Weights of a small mixture-of-experts language model, trained from scratch on English Wikipedia: 32 experts in each of 13 layers.
Below are experts of layer 14 (counted from 0) of a mixture-of-experts language model. Rows are named router (the router's row for the expert), gate (a neuron's input weights, with its number), up (a neuron's input weights, with its number), down (a neuron's output weights, with its number) and show model dimensions 0-191. Each number is 128 + 32 x the weight over its row's rms, rounded and kept within 0 to 255.
After each expert's rows: "comes before" lists some tokens at least twice as common just after its tokens as in all text. This comes from a sample of Wikipedia text that the model never trained on. Tokens count by the router's weight.

# expert 3
router [ 88 170 120  95 136 131 122 108 115 136 158 107  90 187 169 111 104 189 163 117 188 100 123 146 130 142 148 182 155 166 164 101 157 120 109 137  93 117 152 105 151 118 154 149 144 156 138 107 122  70 103  75 139 125 105 121 113 118 124  96  50 130 146 121  99 139 134 160 231 126 116 144  70 119 140 117 165 153 108 176 121 182 113 112 109 118 107 182 135 107 107 123  92 143 103 145 112 117  95 131 111 151  88 101 124 124 144 163 138 119 174 142 100 140 150 120 143 113 137 157 158 161 142 121 139 165 148 145 125 160 115  36  98  97 166  76 142 131 193 146 124  88 158 113  84 115 125  94 194 152  96 163 172 102  48  80  64 133  90 168 126  97 120 113 142 136 129 132 126 153  58  96 129 114 139 255  60 156  95 179 155 124  92  75 132  79 125 134 139 131  96 105]
gate0 [219  84 114 142  81 149  81 141 128 146  97 138 115 127 125  87  47  89 138 153 159 120 146 101 114 177 169 157 122 144 161 126 132 130  95 165 165 147 171  75 120  30 140 136  86 114 123 159 131  78 104 159 122 130 132 142 170 132 135 119 133  96 134  77 109 157 136 128 125 126 145 129  97  95  62 154  84 115 138 135  99  97 105 169 167 135 188 125 156 148 135  73 120 102 130  99 121 185 200 171 144 193  98 146  62 153 134 189 100 145  92 176 194 132 112 115 143 150 154 155 118 140 156 119 138 110 121  89 116 147 127 103 176 147  80 123 116 112 196 123 184 152 141 117 106  86 110 126 151 109  94 142  95 115 163 139  76 184 152 148 137 162 129 186 140 132 113 110 140 139 134 119 199 167 150 141  81 156 176 121 160 192 150 105  83 118 171 170 101 124  85 103]
up0 [118 119  87  75  89  98 133 141 134  86 145 115 111  85  99  96 137 106 112 140 118 180 112 109 175  52 122  93 157 146 135  57 139 106 162 130 151 152 135 141  98 194 128 137 107 126 169 121 165 154  51 141 120  92  95 116 127 167 104 143 148  92 180 167 130 115 115 143  98 125 164 131 126 114  88 139 122 148 150  63 151 115 121 126 163 118 111 108 137 147  93 118 113 187 141 138  76 151 117  12 145 131 133 124 117 167  79  59 109 145 117 158 158 172 184 126 154 105 187  97 114 132 111 136  96 169 130 154 108 175  97 132  87 143 119 164 132 133  97 163 107 143 103 162 133 143 148 143  77 104 125 138 129 117 131 192 164 191 128 184  98  69 125 155 111 109 134  96  81  65 106  98  93  73 134 139 164  53 148 139  78 153  80  91 172 143  65 164  78 122 148 103]
down0 [155  76 133 169 134  91 129 108 162 113 117 164 127 132 174  82 161 183 111 118 147 165 137 118 164 140 110 126 154 177  94 197  82 175 101 140 122 124 111  98 115  79 129  95 151 133 133 114 110 155 177 187 118 159  96  98  92 171 153 148 156  70  77 126  78 130 141 130 161 118 160  85  94 178 126 109 175 135 113  96 208 109 127 132 126 167 100 121  67 134  84 136 173 157  99  97 134  71 144 108 159 177 108 106 126 105 151 143  94 172 102 120  96  87 122  47  83 125 105 141 147 166 152  91 126 119 150  73  95 158 132 135 206  87 113 158  70 110 107 128 133  85 125 140 167  94 112 159 107 135  99 115 135  87 203  90 137 117 138 118 137 128 143 164 118 135 113  88 140  51  81 141 103 108 134 181 174 141 227 153 134 137 123 119 103 124  87  98 110  73 129 117]
comes before: "-", "ion", "ed", "=", "ive", "ions"

# expert 15
router [142 143 105 114 119 156 163 175 143  94 129  90  79 193 144  54  68 166 130 155 137 125  93 172  98 113 121 124 126 152 140 141 117 128  84 168  97 123 154 130 149 139 156 151  87 169 142 152  99 108  60 143 164 130  98 114 137 123 115  80 123 127 101  76 112 141 121 104 190 103 126 112 120 129 114 112 147  53 159 116 116 132 148 179 105 122  89 184 127 125  95 138 100 142 127 183 157 117 114  84  78  94 105  94 170 124 123 102 127 132 151 130 128 128 105 110 144 111  62  92 161 135 125 123  91 143 126  79 144 122 164  34 191 138 149 100 146 126 244 153 180 140 151 113 152 168 149 132 144 166  88 158 152 119  82 126  82 117 113 161 112  95 133 117 143  71 134 102 127 179  99 131 126 143 165 217 204 112  71 155 151  89 117  92 136  89 113 147 101 149  81  66]
gate0 [106 161 130 151 146  65 151 151  73 109 142 170 137 164 125 140 147 181  95 166 128 163  73 115 164 157 135 116  75 127 134  93 122 158 154 142 110 159 146  72 155 156 159 152 163 204 107 152 147 101 108  94  67 102 165 133 114  49 111 175 129 153 174 157 188  95 153 133 144 174 132 159 129 140 106 129  97 142 105 145 142 156 138  70  80 153 141 119 147 122 108 151 130 111 145  58 153 127 121  79 108 172 133 130 171 109 124 148 117 149  99  88 157 115 100  55 114 139 159 116  96  97 189 153  90 140 118 126  81 136 136 198 115 172 163 165  37  84 119 133 123 164  99 158  74 142 147 176  86 159 170 142 162 117 142 146 192 121 145 145 152  94 100  95 172 148 105 180 100 125 130 113 102 122 118 165 125 127 144  90 130 138 148 167  94 118 168 152  74  37 157 143]
up0 [130 134  82 174 159 123 129 156 121  36  91 141  57 148  78 131 136 128 101 104 113 122 102 102 112 144 115 122  78 143 148 155 120 167 161 140 110 107 137  77 133 126 105 187 141 183 129 173 185 104  85 168 162 175  93 118 127  88 163 159 136 137 110  90 160 147 127  86 178 105 147 137 118 134  92 158 141 142 120 118 166  99 113 175 113 104 153 125  95 107 162  79 128 166  97 176 147 131  82 133 174  99 142 117 145 133 101 113  95  83 142 155  94  79 162  86 167 110 110 101  58  94 132 151  95 154 144  36 124 105 149 102 165 155 145 120  88 145 178 124 169 128 141  79 101 141 120 142 152 127 155 151 188 165 103 135  71 100 136 129  81 111 108 127 165  82 139 130 120 102  71 162  83 118 103 199 147 159 163 140 147  94 156 137 136 149 216 219 167 123 121  96]
down0 [130 191  91 105  96 198 144 135 139 146  68 111 128 138 102  61 124 112 142 163  42 113 147 157 119 111 110 171 110 138 143 139 168 126 162 193 138 107 118 130 112 169  79 157 115 129 134 140 119 110 165  90  99 108 102 126 168 141 183  63 123 126 111 131 145 140 172 130 146 168 132 166 131 202  97 129 154 147  78 104 102 150 179 106 123  52 131 175 105 139 129 128  95 130 168 139 154 153 171 136  98  47 132 129  97 106 131 112 124  91  73  72 112  90 149 106 115 121 128 159  96 111 180 117 129 121 139 130 165  79 104 130 123 142  75 106 184 105  98 114 133 125 155 117 127 147  82 103 144  82 153 219 198 119  80 101 138  86 118 137 145 136 147 119 162 166 189 120 121 109  89 115 120 163 152 129 208 121 193 130 179 124 158  83  95 138 102 113  99 182 168 109]
comes before: ",", ".", " of", " in", " and", " with"

# expert 29
router [155 145 125 136 127 113 124 159 133  71 220  98  55 213 185  93 102 148 155 177 120 134 142 103 107 132 114  85 133  75 132 135 139 132 129 171 131 138 156 115 119 146 141 156  74 177 137 109 131 103  84 148 179  95 155 122 128 103  96  50  55 144  88  99 121 158 104 125 164 137 116 139  80 160 127 114 117  93 136 187 113 112 154 133 108 170 100 199 108 159 116 157  81 105  79 113 102 169 117 155 114 162 147 151 154 149 154 149 138 112 137 108  51 124 133 127 114 121 128 164 113 158 147 109 140 134 112 124 166 171 130  30 182 130 167 109 125 132 159 177 172 158 125  81 161 144 169 168 150 120 142 151 131 128  18 170 126 132 111 126 106 107 179  94 140 106  98 157 130 183  94 126 145 154 141 203 120 131  94 140 135 137 113 162 112 101 148 116 141 159  76  93]
gate0 [ 73 161 117 144 134 106 122 131 135 121 136 123 107 103 174 128 184 143 155 143 152 166  87 186 159 137 115 113  84 100 119 140  79 101 149 152 171 132 183 172 126 177 115 150  86 122 129 183  96  93 118 122 150 108 151 124 102 126 134 148  88 118  69 176 153 117 158 130  90  70 166 139 124 177 103 170  84 149 103 138 157 118 121 105 108 184  88 150 173 146  79 175  99 203  96 120 143 120 109 181 137  86 162 180 157 157 105 181 125 210 135  94 181 146 188  82  88 130 149 137 182 105 101 150 132  97 129 157 107 134 143 105 100 128 144 176 181 174 130 119 153 105 152 154 153 117 153 155 115 154 113  99 133 129 118 159  69  66 142 122 133 161 115 162 124 101 122  96 197 128  68 127 127  92  83 160  87  88  68  80 172  93 160 148 123  80 188 119  91 145 147 148]
up0 [ 85 125 161 139  94  83 122  61  88 102 185  69 105 144  97 161 150 146 113 103 121 108 128 114 170 108 132 157  96 128 134 171  96 113 122 125  83 142 121 120  57 181 129 153 130 149  71 139 142 153 131  90 153 178 131 156  91 174 182  80 113 153 112 139  87  46 109 150 120 133  96 130 179 136 164 146 155 193  89 114 121 129 113 141 192 144 174 169 162 122 163  73  49 157 101 119 176 118  84  88 126  91  98 136 147 121 103 160 122 125 150 178 101 102 148 154 136 112 181 156 119 157 108  90 111 148 122 168 159 179 105  95 116 146 168 142 136 122 139 106 181 148 153 198  90  76  69 152 114 139 151 143  81 127 139 172  95 116 126  96 112 206 124  96 125 117 115 101 132 111 114  67 113 168 121 127  52 100  68 117 115  99 106 160 139 102 115 141  80 169 145 108]
down0 [155 136  73 118 114 131 167 127 176 147 161 156 148 139 170 112 141 139 131 116  88 108  75 126 135 141 146 142 113 110 125 144 182 110  92 163 167 144  84 162  73 133 167 138 136 166 157 119 189  71 174 119 171 117 131 136 123 130 132 147 156  70 157  80  80 159 149 155 127  92 140 144 152 144 175 149 112  63  82 144 116 145  96 157 183  91 146 110 155 204  91 111 118  91 152  78  94 175  78 172 140 110 130 130 190 125 129 129  84 118 172 105 159  86  63  99 155 159  99 114 144  49 106 209 136 113 167  89 130 134  95 165 166 105 148 110 159 130 143 125 203 158 134 156 126 148 129 120 206 155 143 127 132 120 191 118 102 180  95 154 102 107 106 118 159 151 100 118 201 115  86 161 151 164 170  93 114 116 136 153 109 148 156  93 104 154 144 131 117 149 184 185]
comes before: "|", " |", ",", "–", "  ", "7"

# expert 13
router [117 122  85  98 108 101 154 143 106  51 156 103  95   0 133 116  92 148 121 173 134 158 138 106 149 107 114  81 154 134  95  89  94 135 107 140 126  88 130 152 105 126 152 128  65 203 103 135 100 145 138 136 184 133 122 126 147 140  62 179 118 120 127  82  82 121 122 113 172 125 188 142  89  76 135 129 135 112 127 148  61 186 164 109  74  91 106 193 111 137  90 151 135 131  73 168 146 128  80 140  78 154 123 133 151 131 145 113 132 117 152 145 129 157  92 146 157 123 124 162 157 163 149  98 130 148 105 132 109 162 139  85 141 132 165  87 147 141   0 156 155 105 156 109 125 129 173 155 138 121 130 177 136 141  23 130 118 110 104 148 112 124 129 123 157 126 103 129  94 173  93 137 134 181 130 129 117 126  94 135 141 102 100 134 158 114  97 179 103 124 147  97]
gate0 [125 144 145  74 157 136 107 117 126 143 149 102 123 169 138 147  66 103 141 197 118  97 125 110  90 179 149 142 149 126 120 148  82 169  99 121 200  69 104 164 130 148 122 148 116 108  96 154 127 146 142 117 142 140  80 144 104 119  88 110 106  41 192  65 142 119 140 130 118  65 111 131  80 157 164 132 196 149 147 178 157 146 129 119 112  91  98  95  93 142 104 151  86 150 172 110 127 124 144 116  99 164 125 128  93 143 191 154 113 109 149  93 127  80 119 131  94 118 115  93 167  86 176 143 136  88 101 165  70  81  60 110  84 143 101 111 100 116 138 167 133 115 111 128 132 151 150  55  64  95 175 142 135 104  96 146 110  94 117 131 130 120 158 175 160 107 155 113  75 139 136  86 181 138 129 171 134  93 121 156 143 147   0  84 122  82 166 147 170 144 107 121]
up0 [127 120 112 150 115 108 147  85 100 154 146 115  76  92 141 176 122  89 131 135 123 117 109 171 110 122 137 127 126 140  93 164 142 120 106 105 145 153 165 149 111 207  95 156 127 101  81 148 134 167 125 141 126 139 164 167 216 137 101 140 114 133 113 152 130 104  69 119 166 200 115 118 112 128 105 184  96 116 186 170 155 115 200 131 164 110 124 132 142 147 107 167 105  82 117 118 119  97 152 113 199 131 132 153 133 125 113 202 171 138 163 138 135 137  80 165 165 134 105 120 141 123  96 138 136 174 144 155 168 101 182 141  75 138 120 167 129 129 128 143 137 162 153 109 167 123 150 105 134 128 185  68 150 150 127 157  59  62 147  86 133 151 123 113 203  57 151 195 110 142 155 101  88 167  54  71 180  83 114 111 182 177 110 131  93 143 154 130 206 160 154 119]
down0 [140 149 124 123 156 178  78 135  83 125 100 131 143 155 122 107 130 122  99 127 154 109  87 133 186 130  97 137 175 107  43  91 161 121 122 186 142 115 112  65 159 109  99 160 137 147 160  88 155 145 151 179 126 103 132 108 123 125 131 160 135 193 157 144 150 147 121 143  78  35  66 174 160  76 152  80 132 149 111 130 138 145 159 143 123 158  67  95 214 102 138 134 101 108  74 124 141  94 127 137  76 177 129 198 170 157 134 153 165 129 126 140 147 132 133 101 161 154 134  54 188 138 136 128 118  79 148  78 116 144 124 153 130  90 192  98 140  83  71 111 179 138 118 128 100 118 161  98 110 188  59 123  96 130  76 175  91 116 139 154 146  81 120 106 122 105 131  71 150 175 133 137 100 143 119 122 122 162 159 135  74 128 126 127 108 129 136  86 166 155  91 182]
comes before: "\n\n", " The", " In", " He", "=", " It"

# expert 2
router [154  72 110  76 103  93 159 146 110  80 142 113 127  91 145  87 187 134 108 158 133 105  82 133 138 102 152  89 131 132 138 158 129 106  87 135 182  99 131 132 124 141 142 153  56 186  95 177 100 135  73 166 174 126  88 113 127 115 120  84 109 138 109 111 129 151 103  94 184 109 142 145 118 185 137 127 131  88 128 153 117 191 145 130 121 113  92 138 102 147  96 154  99 159 114 151 107  65 106 133  92 162  98 118 178 124 107 148 158 102 123  95 107 120 109  71 116 169 127 141 164 148 169  82 132 146 117 119  30 171 155  96 160 161 173 103 144 125 192 181 137  79 183 110 165 124 141 129 136 130 158 156 148 136  86 109 146 190 100 141 152 137 141  85 147  58 135  96 144 188  95 159 167 176 110 119 105 107  93 155 176 116  81 137 142 117 185 141  46 167  46 119]
gate0 [118 133 101 150 158 108 111 126 121  58 161 118  92 128 146 117 186 136 128 139 117 169 120 110 122 126 169  78  97 101  68 151 153  87  85  67  93 111  91  87 108 151 149  73 125 121 136 212 130  92 141 170 121 197 177  90 165 121 150  83 162 102  96 145 139 165 180 129  79 161 152 132  93  83 113  98  77 131 124 129 118 115 105 112 143  54  75 112 132 167 155  98 117 151 133 160  96 140 150 110  88 129  96 118  94 115 137 128  96  95 133 102 103 131  97 164 124  99 174 117  91  40 135 142 147  85 161  85 114 118 134  79 170 105 103  86 174 116 105  77 167 115  49 123 126 218 171 182 173 110  95 143 161 111 135 130 172 166 160 137 163 153 109  98 158 150 155 120 101  99 144 109 127 154 140 146 109 168 163 141 159 131 122 145  87 121 133 103 207 153 126 169]
up0 [136 124 147 136 110 168 115 164 108 200 122 120 163 137  87 166 110 128 102 128 122 133  77 146  94  98  73  62 132  93 107 157 116 137  92 122 120 128 224 184 137 104 150 164 163 110  74  91  67 118 108 109 116 133 116  91 153 154 120 179 154 133 109 134 113  69  97 122 193 120 144 127 120 128 148 117 132 159 165  64 167 138 134  92 161 147 108 111 148  65 187 164 145 100  98  95 171 106 133 105 122 153 125 137 147 115 162 132 129 109 127  72  78 214 178 139 141 150 129 146 177 155 144 188 122 120 156 121 147  31 138 111 156 143 139 134 114 201 180 144 106  92 133  79 129 174  96  65 116 148 115 146 177 101 115  90 129  92  85 139 178 121  93 168  83 125 106  98  97 141  47 161  84  90 116 119 111 104 148 137 107 144 128 122 164 115 170 100 149 145 151 106]
down0 [100  96 112  91 163  70 142 117 126 126 163 126 150 103 148 110 186 145  88  94 110 130 133 138 158 167 100 131 122 150 140 135 189 139 118 139 146 135  84 159 163 181 189 149  99 165 148 179 132 110 163  97 110 166  66 152 117 114 149  70 114 164 105 153 126 152 183 185 119 198  77 143 179  77 130  78 149 131 106 141 105 119 140 176 142 162 125 153 183 151 117 169 128 112  79 110  85 113 131 113 142 157 131  90 174 137 106 117 153 120 130 102  74 178 144 109  84 204 129  82 177 159 144 126 141 153 184 148  91 189 197 113 156 129 157 184 120 128  87  98 100 120 165 153 204  86 142 119 105 160 197 185  77 145 115 168 102  93 133 116  89  67 148 115 135 157 165 114 181  90 143  98 107 143 139 154 148 124 119 152 100  97 134 123 139 130 148 102  68 141 141 160]
comes before: " the", " a", " to", " his", " that", " an"

# expert 17
router [141 108 146  99  95 126 119 137 122 133 168 116  80  53 134  83 157 152 119  87 134 111  61 138 129 117 136 126 119 157  69 104 113  99 105 153 134 104 128 123 118 117 150 140  87 130  99 112 116 106   8 108 218 136 129 102  90 104 113 101 124 121 142 103 102 159 140 181 208 148  68 151 132 166 136 114 157  76  97 200 167 216 201 123 120 150 105 205 114 158  94 139  99 139  96 125  99 181 105 131  74 137  99  90 172 108 168 145 125 121 139 129 104 129 100 136 136 173 131 166 150 126 160  97 144 128 113 114 150 156 108 124 154 161 140  75 133 132 214 168 154  90 135 131 155 140 170 153 143  97 124  94 137 114  97 151 112 139 117 145 121 114 117 137 164 104  94 137 136 155 136 148 129 144 121 221 132 142  78 162 133 103 144 125 138  82 106 143 107 163  28 124]
gate0 [159 100 149 138 214 146 157 129  78 124 118 155 156 129 184 147 112 143 130 138 123  84 125 124 100 143 178  90 154 142  92 109  34  93 127 109 145  99 131  86  89 103 145 140 164 110 203 104 166 186 141 126 121 169 160  74 216 114  86 138 160 168 108 152 118 103 183 124  47 129 167  97  91 100 153 128 125 136 176 117 137 116 130 109 142 143  98 149 141 130 106 104 105  92 126 130 101 127 153 107  98 171 125 131 156 123 186 148 138  74  90 118  51 164 101 144 114 143  97  95 148 125 111 103 133 146  77 119 100 129 139 141 158 137 149 105  97 140 136  79 134 116 170  98 170 186 149 150 121 113 182 113 134 198 105 161 196 194 129 105 167 139 148  42 138 170 152 124 117 116 137 182 158 152 164  81 124 126 135 155 142 126 114 184  97 109 104  56 130 116 162 137]
up0 [174 157 117 149  87 153 123 146 139 101  86 179 152 128  85 171 155 140  81 143 109 144 131  72 110 123 156  66 146  52  86  68 106 147 128  87 158 126  87 121 133 106 105  69 165 177  98 134 155 108 161  68  73 209 188 163 123 143  95 156 129 118  98 112 156  93 138 146 162 126 116 135  82 104 123 129 108 110 116 117 163 153 119  95 143 153  83 190 130 109 138  99  92 161 154 158 155 127 154  59 123 175 116 115  86 145 147  68 141  75  96 125  70 138 143 116 135 131 160 125 176 107 101 148  88 146  57 119 151 182 101 107 109  96 120 113  89 167 121 145  78  76 106 129 102 203 122 150 162 155 162 141 105  79 141 155 149 165 143 150 140 128 137 177 141 141 110 144 183 114 126  81 117 129 135  82 113  48 105 111 134 137  61 138 117 107 150 160 170 152 169 155]
down0 [ 72 122 192 147  79 128 121 163 103 144  81 139 121 109 151 165 175 133 149 133 139 126 149  73  77 183 135  77  82 101 144 153 155 101 150 118 110 182  98 126  82 144  55 144 113 158 121 112 136 141  74 187 187 105 180 132  85 160 114 121 204 159 190  86 132 134 122 141 114 115 133 171 118 169  86 164 123 114 122 129 178 114 138 104 118 173 168 157 182 133  93 122 135 151 104  62 148 142 183 185 108 115 132 115 149 131 120 142 106 122 150 139 143  47 131 166 153 141 127 131 129  73 115 170 135 162  91 160 125 150 119  87 133 128 135 155 160  98 104 167 119 125  74  84 105  70 173  80 109 131 116 114  67  78 168 164  95 140 111  49 137 120 119 142 149 180 109 186 139 114 128 115 158  63 169 121 177  75 119 135  83 142 110 154 176 107 107 142 120 143 121 135]
comes before: " the", " a", " his", " this", " 18", " their"

# expert 0
router [118 157 150  99  99  88 142 172 103 169 169 104 113 210 133 112  76 149 164 189 136 149 189 134 132 121 136 124 150 128 126 103 100 112 110 103 139 119 150 119  97 131 157 181 129 149 112 126 109 132  25 110 128 110 159 123  96 108  93  38 129 143 154 110  92 145 112 104 188 126 110 159 116 107 138 139 135  95 123 149  95 215 147 105  80 146  76 131 154 131 130 173 116 147 130 137 150 149  98 106 110 131 145 134 128 129 105 132 139 120 133 143 138 151 134 118 133 148 141 112 127 147 144  89 145 140 113 109 116 157 105  94 141 125 159 115 128 138 255 104 172  67 151 118 148 177 141 133 174 161 161 133 140 105  29  98 129 124 111 138 120 133  85 120 126 156 107  96 120 125 110 146 127 167 125 234 128 131 129 172 196 103  74  95 118 160  82 127 110 163  70 117]
gate0 [ 59 114 104 116 129 115 171  89 110  97 152 153 120 144  85 148 140 114  79 118 155 218 112 159 123 159 167 111 116 165 160 207 205  81 106 118 191 155  99 182 173 129 142 135 132 135 104 118 203 138 139 196 112 107 157 143 118 130  83 108 111 105 142  93 157  81 170  95 128 157 152 156 208 153 204 166 165 169 111 124 131 109 102 114 128 168 119 124 167  84 155 173  82 137 114  84 132 113 120 109 122 138 133 113 155 132 176  86 118 160 107 130  57 131 173  86 109 146  88 101 160 150  64 164 155  85 143 135 129 128 123 126 144 140 157 132 133 140 129 135 124 142 137 124 109 124 193 164 132 161 128 117  81 133 143 136  56  88 102 144 132 135 131 110 103 106 138  91 134 163 127 101  79  79 122  93 151 120  67  69 109 128 112 180  95 137 141  90 195  93 122  77]
up0 [157 108 102 130 150 154 156 110 168 110  86 102  97  62  97 130 170  54 124 101 136 115 139  76 135 174 115 119  88 183 182 132 101  98 211 133  87 158  96  55 114 143 105 108 122  98 105 137 152 152 100 144 162 132 144  99 185 167 107 124 149  96 150 131 124 141 163 186 118 155 151 119 130 110  84 103 161 149 189  70 179  88 111 135  95 110  87  74 167  91 125 141 102 168  82 153 142 152 138  56 138 111 116  96 136 108 178 163 104 122 120 182  99 133  97 151 133 124 149 144 102  48 198  84 150  97  85 136 125 138 142 167 148 137 105 134 127 163 127 137  43  99 130 135 140 103 107 173 141 196 132 105  87 104 131 168 146  96  96 124  44 119 105 121 136 102 123 101 124 152 100 149 142 139  86 114 108 144 155 118 147 136 108 135 123 100  74 157 196 163  68 128]
down0 [113 132  98  91 129 147 109 107 114  67 114 140  84 100  83 111 121  41 159 119 125 104 118 121 138 124 128 141 198  87 147 102 204 140 144 136  92  99 109 177 172 173 168 154 165 176 113  92 126  95  96 110 162 213  55 160  85 130 141 210 149 141  93 137  90 184 143 112 135  78 133 159 126 138 142 170  95 131 156  90 110 151 143 132 131 161 102 164 142 148 152 130 142 125 134 155  98 118 114 105 144 178 122 189  97 142 133 104 142 165 167 174  61 163  98 116 120 132 122 140  91 134 163  93 135  76  65 204 152  73 148 149 126  76 136 110 102 131 104 103 133 109 122 116  97 137 171 134 135 190  97 151  95 139  89 112 109 123 123 135 150  60 154 157 172  83 109 110  67 160 102 133 152  85 137  97 118 118 108 157 175 130 114  92  84  57 129 155 152 129  88 132]
comes before: "=", "\n\n", "0", "1", "\\", "{"

# expert 28
router [158 119 113  94 123  89 199 138 103 119 172 163 122 166 197 119 100 132  98 197 187 153 145 160 125 126 153 110 150 146  91 137 132 113 137 121 174 119 122 133 111 142 151 136 136 145 142 139 159 130 130 102 115 164  95  97 142 115  51  53  56 120 115 106 137 152 138  75 174 115 153 139 102 125  84 139 138  60 141 161  52 168 152 146  86 102  72 138 152 120 103 177 145 116 104 124 129 142  92 111 110 138  97 153 164 197 178 177 115 124 181 129 117 167 101 147 169 122 102 148 150 111 166 123 125 127  83  71 105 154 126  77 120 158 159  76 162 144  42 158 167  63 141  93 174 171 132 177 156 139  94 135 148 129   9 133 138 122 111 127 152 140 152 106 168  98 113 117  90 146 123 122 116 170 112 175  86 105 118 132 129 116 105 129 142 127 100 127  64 161 125  94]
gate0 [142 147 122  91  90 183 174 179 134 101 159 127 146 141 123 140 134 178  62 123 112  90  87 141 128 175 115 155 145 126  80 122 137 170  80 176 123 130 109 120 177 139 108 104 113 165  99  79 158 111 114 111 131 131 130  71 150 155 129 104 168 183 131 173 125  97 140  65 100 114 180 139 112 150 103 177  92 135 138  99 124 172  88 129  89 171 134 144 137 131  70 159  67 147 161 147  91 134  95 135  92 140 102 181 142 121 115 102 134 191 173 155 139 165 124 152 105  90  73 199 152 148 193  62  90 177  89 153 113 190 129 128 188 104 144 145 131 176 127 175 107 162 112  53 117 165  97 156  85 113 151 141 158 171 141 110 125 140  95  69  90 109 190 133 134 107 119 112 117 118 136 165  96  92 132 121 196 100 146 161 153 128 151 114  75 127 143 161 157 146  66 147]
up0 [152 119 108  50 142  91  87  92 177  98 122 104  50 135 134 145 151  99 144 153 175 128 157 114 148  98 133  58  75 127 178 121 104  85 148  72 195 105 162 130  95 137 155 130 107 100 133 161  73 129 183  68 103 110 136 159 156 113 168 106  94 138 117 141 138 178  81 184 143  81 101 123 125  75 157 111 123  83 128 136 126 156 113 197 161  80 109 136 139  99 148 108 175 146 170  65 137 121 133 143 223  77 116  97 109 106 153 132 132 132 120  54  93 135 159 119  91 165 160  88  90  87 112 152 167 118 177 150 143  68 160 120 107 105 100  76 159  63 159 113  94  87 202 159 133  99 131  99 147 113 121  95 107 117 105 148 116 142 149 105 108 152 105 105 151 149 131 132 140 121 110 119 145 138 152 122 100 120  80  95 140  45 138 120 127  83 139 107 147 140 165 111]
down0 [ 78 162 101 210 154  51 129 112 136 151 124 144  98 163 164 114 183  56 124 152 137 154 108 137 115 102 114 104 101 113 117 109 114  91 114  82 213 119 130  91  71 159 169  88 169 103 160 133 142 123 112  97 144 134 161 105 116  85 120 214 144 172 159 103 113 160 137 153  89 126 118 173 159 171 165 130  85 120 168 156 140  77 121 109 175 136 160 138 175 120 144  67 114 113 135 100  91 143 152 197 161 115 175 143  57 167  97 134 137 130 134 111 107 139 125 136 136 179 156  79  70 122 134  85 144 108  63 163 144 114 147 111 145 101 112 103 117 122 160 115 153 121 114 109 119 175 140 162 175 140 131 163  97 107  16 120 105 166 155 189 133 147 111 118 174 137  93 129 138 119 165 128 120 163 168 113  76 101 105 170 132 117 143 124 154 127 103 189 158 126 162  90]
comes before: " |", "2", "8", "4", "5", "3"

# expert 9
router [149 143 103 115 121 135 129 139 164 132 186 103  51  86 137  73  85 155 141 209 106  67  90 112 157 133 160 128 137 128 121  78  74 149 111 128 167  82 174 119 117 111 143 133  80 121 129 111 153  78 218 135 185 137  99 147 114 104  92  91  52 109  98 129 106 161 164 107 195 161 126 148  80  93 163 133 149 175  95 152 108 181 144  97  95 107 129 151 143 112 155 108 102 128 154 168 141 117 106 132  51 163 104 102 169 187 139  98 144 111 117  90 143 125 110 108 168 183 125  91 146 151 155 107 121  96 120 173  93 137 160  82 140 179 142 121 154 155 148 140 114  86 179  91 155 183 117 125 166 116 127 128 141 149  63 145 149 141 121 128 139 125 122 126 186  79 112 148 154 217  87 113 149 103 129 191 144 162 101 174 117 147  79  90 172 144 107 130 120 113 103 125]
gate0 [131 146 104 108 103 162 126 109 116 177  98 128 154 146  92  88 133 159 118  94 106 170  94 105 145 164 186 122  98 163 154 130 117 123 191 102 161 162 112 118  82  76 124 136 160 152 177 136  69  53 170 130 130 105  77 210 130 114 177 156  90 139 132 128 108 165 119 143 119  69 131  87 174 120 147 178  94 114 110 144 142 117 129  99  68 111 139 107 124 102 148 127 145 114 120 147 119  87 144 122 168 100  96 104 155 143 106  89 118 138 185 141 143  78  86  92 130  96 140 109 147  87  98 116 113  98 105 163  63 125 151  96 179 121 128 117 120  61 153 108  70 103 169 127 138 134  78 102 158 107 152 128  87 137 127  93 155 127 106 113 145  81  63 103 126 117 104 160 133 167 133 119 138 156  54 151  87 129 150 230 107 110  45  71 159 154 211 156 164 139 151 141]
up0 [130 141 114  89 158 127 101 155 126 135 131 150 209 169 201 178 108 161 162 109 201 153 159 113 152 138 160  89 140  96 126 109  94 142 180  83 175 147 165 136 148 117 107  76 160 165 138 161 166 128 112  91  65 124  77  71 112 119 180 107 143 122 134 114 102 178 102 113  63 168  95 141 155 120  56 171  90 172 179 143  55 110 179 170 154 128 154 140 102 106 116  83 171 110 145 188 143 109 122 144 147  89 130 132 154 103 101 163 155 126 109  81 173 113  92 155 117 124  89 166 126 143  92  97 161  67 121 131  92  99 164 156 120 135 160 121  99 159 137 121 100  81 149 134 150  98 131 109 185  88 101 130 148 110 104 127 114 169 145 177 181  90 143 140 187 134 160 107 159 108 137 130  82 125 195 162  56 124 145 140 161 109 162 113 157 147 141 123  73 145 117 121]
down0 [ 87 164 126 113 145 128 134  87 111 101 154 109 134 136 141 135 167 162 126 105  32 119 166 178  90 110 117 156  97 151  63 147 161 132 103  92 178 117 171 133 144 107 125  71 181 111 125  74 101 143  81 160 177 169  63 130  70 134 128  66  56 157 154 146  87 133  81 131 161 160 157  82 130 209 128  89 157 133  68 130 132 100 125 106 145 107  94 170  40 109 141 148 151 134  73 111 166 123  92 119 146 168 130 130 115 158 145  81 154 110 127 123 120 125 119 132 147 131  96 126 184 142  57 185 129 122  93 153 147 115 100 176 139 102 130  96 158 101 148 169 117 140 143 176 110 114 146 108 171 145 126 120 179  94 107 108 136  86  98 142 179 155 125  81 165 156 166 140 114 111 171  65 113 213  94 155 146 127 136 115  98 178 134 123 151 117  93 108 147 113 116 165]
comes before: "-", " as", "ng", "ly", " first", "est"